From a checkpoint of a small mixture-of-experts model trained on Wikipedia: a variant of Muon for the experts.
Below are experts of layer 6 (counted from 0) of a mixture-of-experts language model. Rows are named router (the router's row for the expert), gate (a neuron's input weights, with its number), up (a neuron's input weights, with its number), down (a neuron's output weights, with its number) and show model dimensions 0-255. Each number is 128 + 24 x the weight over its row's rms, rounded and kept within 0 to 255. Numbers have three digits each.
Before each expert's rows: a language model's description of what the expert responds to; "comes before" lists some tokens at least twice as common just after its tokens as in all text. This comes from a sample of Wikipedia text that the model never trained on. Tokens count by the router's weight.

# expert 7
Word-final pieces of place and team names, such as Minnesot|a, Winnip|eg, Petersb|urg, New York, -ton, -ville.
comes before: ",", "a", "ia", " |", "o", "\n"
router:155151080104159125145144105116142096152158132145061116145107136115122148148138132129127086096138117086072100119116149111100135128111156103144119104110143154141104153128137089116120097139075160153163141140094102161154125144127090089101140121137122099120125156173120129124110110121149127112104139101154118143099121157134126186138101150146124122149159171136148161146089118135114162134189114180096154099187115160115141126097153127131148103126122112102141103145102147091100125174116145153125137131126132113138093151139107132132095163121089106098138094081124133120119165155137132145121135153105147140148119150144086126115133130141120131165178125138152123129142185179072121138144109150119108141098123131123140115111119119165112112156116057137083110088111122152129130156100137
gate2:157191097110102123112152164119108138138115153133107127179145133104102166133123128101110118122139182118077146143109140134158127131115122154153102112114105127129134113112150099075089134080111152149140140117113107179142093119126110134116126119133119103120119138100107119115123115170112097140118125133165136136132159106095137133192112138112137116124186130140084121115141102129146113110145141140113143141132135166095101159107166128149153146153109110109128130202106092122128154105115161072141150136136124124157096112133159161137119135175088105107115074140131093177114120166149106174108136125127112157147117117152140103129132138122132121121095110130140139136154166092174129098124102079159139103194123131107144136090152126109088133107153094110147186161109108129150146123128161
up2:168124110142122154131178176119088110106099156137064124116140109104090106122098147156113111154111088133080125099116116115109136084178103190123120128109123136096123134187165113119158173130130154127082147171138146133142178124112146125112086137127141171140168116144120159094114130171113125088147103111153122142159069107129146137139131128152130118125128116151152125115127128157133150090103120179149119137153085079159173140113102138124109146117108143150126121141128101138094172111127119143092117125152152127100118149102088126121112155099133078165116152118150135129123138098132108127111126093142165141150119130104141088116135134118136155133155149138142113152156132161103125144107143150126138170085137158131159133158144084149142143126109089115129123117144103182127115166122086
down2:124107121123080095082137148156115170149078133147132082096126142151110111149158162180152131115131120138108138105083104112145138158098132095112099136135129119140145153101149104163128131128148115118136116121106086125097105139118123132117120104134130110128121124145096117095150156129093157131124066146156088130104133163127114136094133129171150098124128154113108161139116120128129135096106119157113124175123137134099153113137098088139119098087113142157129128123066131092126158108108094078086122159110136088140129114129135139061103091132131143131091116127084101104109112120098120120176159134136144123138139149158133148136082126117104123137188156133112114084145094129146146136158139116124136147071107148127095120141132142103162140121177081077118146093119168188128109128139114

# expert 29
Pipe separators, blanks, dashes and semicolons in Wikipedia tables, especially episode lists and track listings after titles or writer names.
comes before: " ", " |\n", " |", "1", "0", "2"
router:107130116096135130125146118145152118107171119125112128120133117151088150153139121103135112110111121111095139092174100123116078152147135114156113140123141116159135106151114072129159068133105086139153085166134111101112168116162118113126118104113143117136114173138119121122127154082120154146155113124086153171125126138142098138148124120115132096117111141141083164116083109152120157154144141151131155112137114135093112134110125124115108119103122079096138093090139100087124131112110057139097122172111105129118115132158137093117136158133184113091170103101094096118123131120107144117073113138139121126100108095133129093132170114108134143154104155111148088140168131103145111161121185114153128087099161102083146116129081121148110171193127143088135128111153142113149137144114123
gate1:107114118134107155133095106135132113142092123084091148098120115148119085175084126094124109092108137138113138121119143150113112125123130113124176137086116108154110093142150067112135167079170130182168152136178126080160137147124148084080126152163157142105136160139149150163102098121131144134137125125130136136077147128124100138138114104160148136120105115138092129070117101184112108112122123147099114124156131134115117126100172132113134151154128106134111160170122132123107156114138086098094176152115136113145146133145118092114162132116136114137135115081137127095107181110130157093120133143163154143133114084132102098145103114106126112126098125130119107138118135101140083114173121098100130094129152106140131146183147182124118148150148122132131117082103086113152114147131155
up1:131087138112117122114139122133130159117157099121127146173160125164083115159162138177117162107108132145113092129087113135167116094134162107138122127096145101104140127162110083174129075105180126155121094142124115141148158113143135129122140152122119107171155159146130121148066152097138160124117138111121144128086127113117107137089138134133133126083123136093093100153154103128133109110142141109172152130167137135158142131112104096118156118140120110140143095142121159161137144087110177110128138153108146106107132112183086153114143151080131124101135162155093204142122134132173136167174120109108102123118126093094146152123142119169131122128135117154130145105138139144130123087106132135144127119114139178127151103159136137143160124128088135177130175181111154119152126175127119
down1:099150132139132091073120111130163122173063140089095103120126094141127125142075137151103129131122103133143166127091085089143137138129144102111115157131140116142155104133154126158120150109120111086090182141104100148131127085101159127152119134181103121141147109075123126140122062158118127138108118124081119125145155134116133138115160172116121142183098153114101122071122129116106105146160111121138122124120121120151159123148134109154085082137106141085145085119094146127118144148087175138152132136132120134129075153104116130112141151126105116142135126120153115114149108126151114138163170133127148137109093165142141151155128153164109114082158146135124124138108075132134110082111101112115114132100133163138104178112149123087085133142153114125141087150137139118112160132095095

# expert 30
Pipe separators, bullets and field labels in tables and infoboxes, such as |, •, Total, Born, Lab-el, Ven-ue.
comes before: " ", ":", " |", "|", " |\n", "|---|---|---|---"
router:092133064105157130140135111115156098086125127133135162130157089131125134119143167112115131114132108130101118167149104118098105123127146109115137135124142108149107112119142123170140129123093085136195091108086122101090133135163141128127139113157133113154129178140126123128124163117135135112144069086119133172131137157139098132145165179111117117134099150122109119099118127182119130152137131113115153084173130148105142207135123121109105154134136104066122152132116135113124106118140106114127119141093101175137111141141153140163108142131182124120118097074118071119130138123163164110073138117093135134111090102117151123111159148141096126157144115112091115125163131118142079137157144137116100109119142148100138118120099109150145122168156133126138146116202144141170138105120097
gate1:160153127147105078123148144145149114086179126128166147156168142136154101102122114119155133131123135115147127105122154119146109107116138118155115121130123101154158123143170084119148128073136083143152169163140118093125152149125126138166141088141158112121133149156101139140123194108157099164165148111138107101112103110110109143150120144130151157157146156161123152121169115166145148144139126157118135152169105096087178121128123109115137195121115142101131140105110140110106160112110106122100141104150068129148108093124181129177093168094133116092141162125110144122109156141104142153093123109123133107101163106108136130107139140144133123108125110138117152099131122103162085129142114144135162081115100157103121182162134158149179124128142151138116111132174087134131120104123094
up1:112126114163149138117144127158124120156138120105164128139174160157127139130114131119140120153154173113118104127140113102129104131135105124139127148180145078163128129068109098128150143175179105108134122112163151132114121119100132127099149117169089151148148124127087094089137156128119138131086106148093128106156160062123088111103137128114134166146134162164101115127131139099117149134116125165142136103159142138131129110128108071153153122159126124099150157134139138089141132094114134137162116101070121151129127125112069113142122092135128097165114103118097182102167138127123123118176121127121131121120146138046175184168115114112109138130135098115144113186149110099136157095122130122128138146132123133106162118141111151154126143102106128099154161094125170115116129108143084
down1:110152122147125138167162129127112103112132110108111128144118118138133122151100105077089100138101146126124111090132130135082148118127161139092122140077154139142142129166165126132103139130104124136156110118116111153121139134120105141101121106118104099150118126175134161159093142123095129160137148123106158126134179164086132125124142167177143133109121129136129160140164143167131094156107143158129130104119136133128173136125165114091088152166110121138115132101112133130157123105192102148089111116120111156091192161134140110131126099136166121116102123149115035109126128130171111133108122113122150135151136121133167043116122106120118142137117084162111104100150187129097084145148131080143131129152091144096096131124118141140104117120135170147158133130156129108152109166095121

# expert 4
Cells and spacers inside wiki tables of chart positions, election results and sports standings, such as blank cells, percentages, dashes, numbers.
comes before: " |", " ", " |\n", "0", "|", " |\n\n"
router:113131093122112104124144085119106099118171128135117126140136139169100090140161146121144132117089118117134115137148122114087110139121124130167119124128126134126097148154105136155109121131126131134153081165121119103076141163128130108119123104102125102128095141105126087127110119124111133125143153159134102182124121144154128122136095139149127113113147166171096152134171122160179130159117146150074157158148131133127118129110140112158138077129137080129151146095159073109146147158112129138163158158114069122087145117116118128114099154138117133142133136154153113139165143114119123104118129152142141115066098061142097153158130108142152063155157123100133099158145145141137126168122111109133107150079121135092115144119117134224113144167117144080148107133152118133141158129109173
gate0:124110152130126086117139122153147089120110109104138140101150117156117135105110141123117134111104117103104077136147139127141111136158157122111121137122102140104122137159140093173077094124090161105106108112172116086103127163107136149127138134090113124184095111166160127188147092176135066129154117067130121145125128150141156137125130159115163128103122120132153125149132125118124120123109079137113152115131149094140157147129133160112134107111117081112141122084112122111153144097122092095152131153128119121104124100064137087155111148116156139161113157145105127089148146136123165131099144128125151116124156155132113154152172116083167100130161138113135136172171162122130126109150115088142092129123106147141136129118125116120143093155131089143218127130171109116156180127127131
up0:114090130155166116102168138121140108098142107153139136139145114161104069080132111132106127125097116124171136130144167110115093116112124113111108142091095138132105109126109160143140123118131118138124120143125124135158132142080167159136150111140125153112107126157126149114142096129140127152095152166087100115134135114116160153103113133092191155130125132119141087125142146084141135150141124126131166122116108140173153119147113093123127051138130124132131174149118100100142151110116143156156151096130138134108124139130180064116141161128131155158106146125130133087135096056155113146160174127137156130098132106135093177139135157088142143096119159112091112154179117093087133139130162095115142128140132139123112125105143079092105107129185105129145119134142078109116166146130095
down0:141156085125131068127113155137120068164096131145159169157089143106127159140123160151101109112161149151136077069118168099111121165145126102144148132128156105149082132122138155141122132108118179132106115121123124162120133101115132155125152160118087134106130134158196129114092133109142093091148164130150098104156110121065102143112159157123133119101116129121133166137095116164129079137114111115175146115144125128121155117122113113108155131116115099094117129165125141159132165130135108118117145119143161125104134104108132124092168100145130137140171145108140154157130135110135047164096141135156142172143126147096136118112140111108122098099146128146100132181072148090114101154144097150131123103112148160106144117142101109164125126147142108126136133138114104122167155135139144

# expert 16
Pipes opening rows or cells in election and results tables, such as the party cell, plus capitalized word starts like In, San, En.
comes before: " ", "|", " Total", "P", " Democrat", "tal"
router:108194102105160090101140112095119127103125141135120130143121104120132066103154128111147162115099086126098087157140127114098176148112146131118106159124162144113129130157107148139133171124125144101158088160123126110072177185156124121086120119123112145148124131122100077154148121106162139130107112102137132168129137144125116144117097132136179151154163120112094145079127147182151136148130103096122148112129099132081111151123143133146133140117182096121175135099105129145140150144141089151133134150148118161075111143135141146151116124158156137090101055126135085086127117138126143116141109131120133095130121144181107124121126123128159090119113132136104095146137147113104140146145147144108130143110159151106111161071113082144125127155138136119111149130134154119148075114116101
gate0:139118107091137137147140083136113142113104112163147097147133156105091129129128083067150116108114087102112114114114131129166148146089147128130094127140132167121149164126147120143122136093116142131123115151101099124126149150115139117171100104158159132092121139119094112115110112080168109139146107122135152184120135135139123137078113125152163146117083140145142122121129085143143114084150119138197076171140145138116144111159188152108131128160100114147158137134109156111134153102103098148134130153145108134135117180139133119110124077146110121146130094139101130103139160140143086100115113145149154159171108163175131075151126114076117122135112086117111108150159175134105113107109081095107109156149101089107173165111133129132123127125148119104092112116101113118142106157140110
up0:103100115160091159141125089140128147156148153180165101100117156191126138187103116132140133145134111175160099105155135105141111139120144110124125127104158127131149125134085106194174117122160144161158114123138101160114105158114163106131125112101114122153151149121094153134140103120135107157119088200163108199106145169142096111129155170159129108110129119109133133137148124149117145090137126100132130125102112068120146107100150116142136105165128165174138147159088145113133123163125133162110151115150162170119151082136096137120135160170118121149149157124147139137138154125146122139154144146120137138153120106093150128156160144121110104151128118149164160147127169112086152125102149149136122150128089134124133095149146111121147162126091157163118097133111131136105116142127092
down0:190164143138144139152160126169095149120116105141139155126062123145146116141103132152123126114151142133086132133140121148190096130124142121178158108146131101151146135166093069140128174146121120140119157159087094093124147095094141129112145115124132146121137149192084120141118134109107126137155109140159161125138094112146128121119102094149162094126097097196129153096118088144112109156139113146116133147153145114124125136134117109148138095129125155092101099114133143091135148113137119152136122133154154154141129175166118122135097133102134140128078142134154155132103088177127119150142184120101168137145110124106112162126154124107056149140137121152129116092142168128127139179156162101144100114136081147132114110152121120107184098124130141144130118116149134121113160106146135

# expert 14
Digits and numeric cells in pipe tables, plus coordinate degree/minute pieces and non-Latin byte tokens, such as 55°44′, 7.1, +6.
comes before: " |", ".", " ", "0", " |\n", ";"
router:108132100120144129132152098119137076111146083153123118124136113155152127120179179133156103119083138130121111153139100070118113101105139163161115113142114190104079129171140087138128072122139129092157096109124080153117094130130118110136095105084130131175102154151133127151122123131152147148137100130099112147138137147156099107140131186133139109144129132135080146119119112139153132154114138135137110092114107131117112191147117125155116133085178118136132118086112150108145106176128123141102147172131145132126142165106126130116106164151163113108127110132109120117059188119133178128109107124125112136117082119142131117120149099138142130144125144093163130148114158138125137177102114133100131156126174097098146121135114128140133118179127088137150149126106128131143192146152102
gate1:105125118095099135134121145097147101094181120081139100144104115085190150109141131130149139134090113109103126142129145153125115153158103109135143124117118143142124173124111104118103130104136128127110120088094132113156114113123150096132102127101157116158108116130134121094119095151120116124172148123154114154133135121073094136113124179115126153162146121152089136200161161149128104124119101124172135142145109122134153160145108088150152104090133118101138131134152122136151117127114118128134157126095154143130144137149153154135165093155120211108132135162129130096112090162122114134128112143102100132125146109170181133074138117128125203111115129139117122141108112143159110146154161149127170141119149166145131183151182098077082118163114127123130134156156106103134103146149142
up1:134115127126104156139078104121146105134122113140158149153131174153158142103111120141107115113103108190167168144096076136145108114112150114151090134144142137132128127129145132104154160102102121094152096155146099113121097129136126136154158198128154164129088149123130173128144147127121158107082122082141113120141123144117132136090115174155122120069124104093100134089122153134115158128122137154135101082094113088120119183124120124107142116085165123119118130141138107142129135113108134134103142124117096070148046126161120082170141109159140122180180142146130125066131094111086135148166100111153122133146139144108128155168147126129107127106155119094111156115136115122128190133103116146119119135142140115140146125120133124155119084114112132128161137137131147092135102121120130
down1:134121142069161129100142150153158167140144123146116121121138095094124108094149151102144119119111153101141112168119072132088171136138106096156153145120137154124086142106121105137139113134156161132078120068151137129114128101150117114160157143143116142140140148133121155121097144172136212151071139130122160142152161109117116130134116128118159170130149103153132120147115074110172100088135122101103151132089087142146107124129110149116137107165111139153096146145118126144124131107138134110088125098158157108145124108123130098128087156142114117093143152104115127134125111104130147156176154118139083067124062181132095152130111135092098095104142115096135115142170169171140155129122099131122128132115140153124137163153111130091112115103109132091123115106108126130134147125133164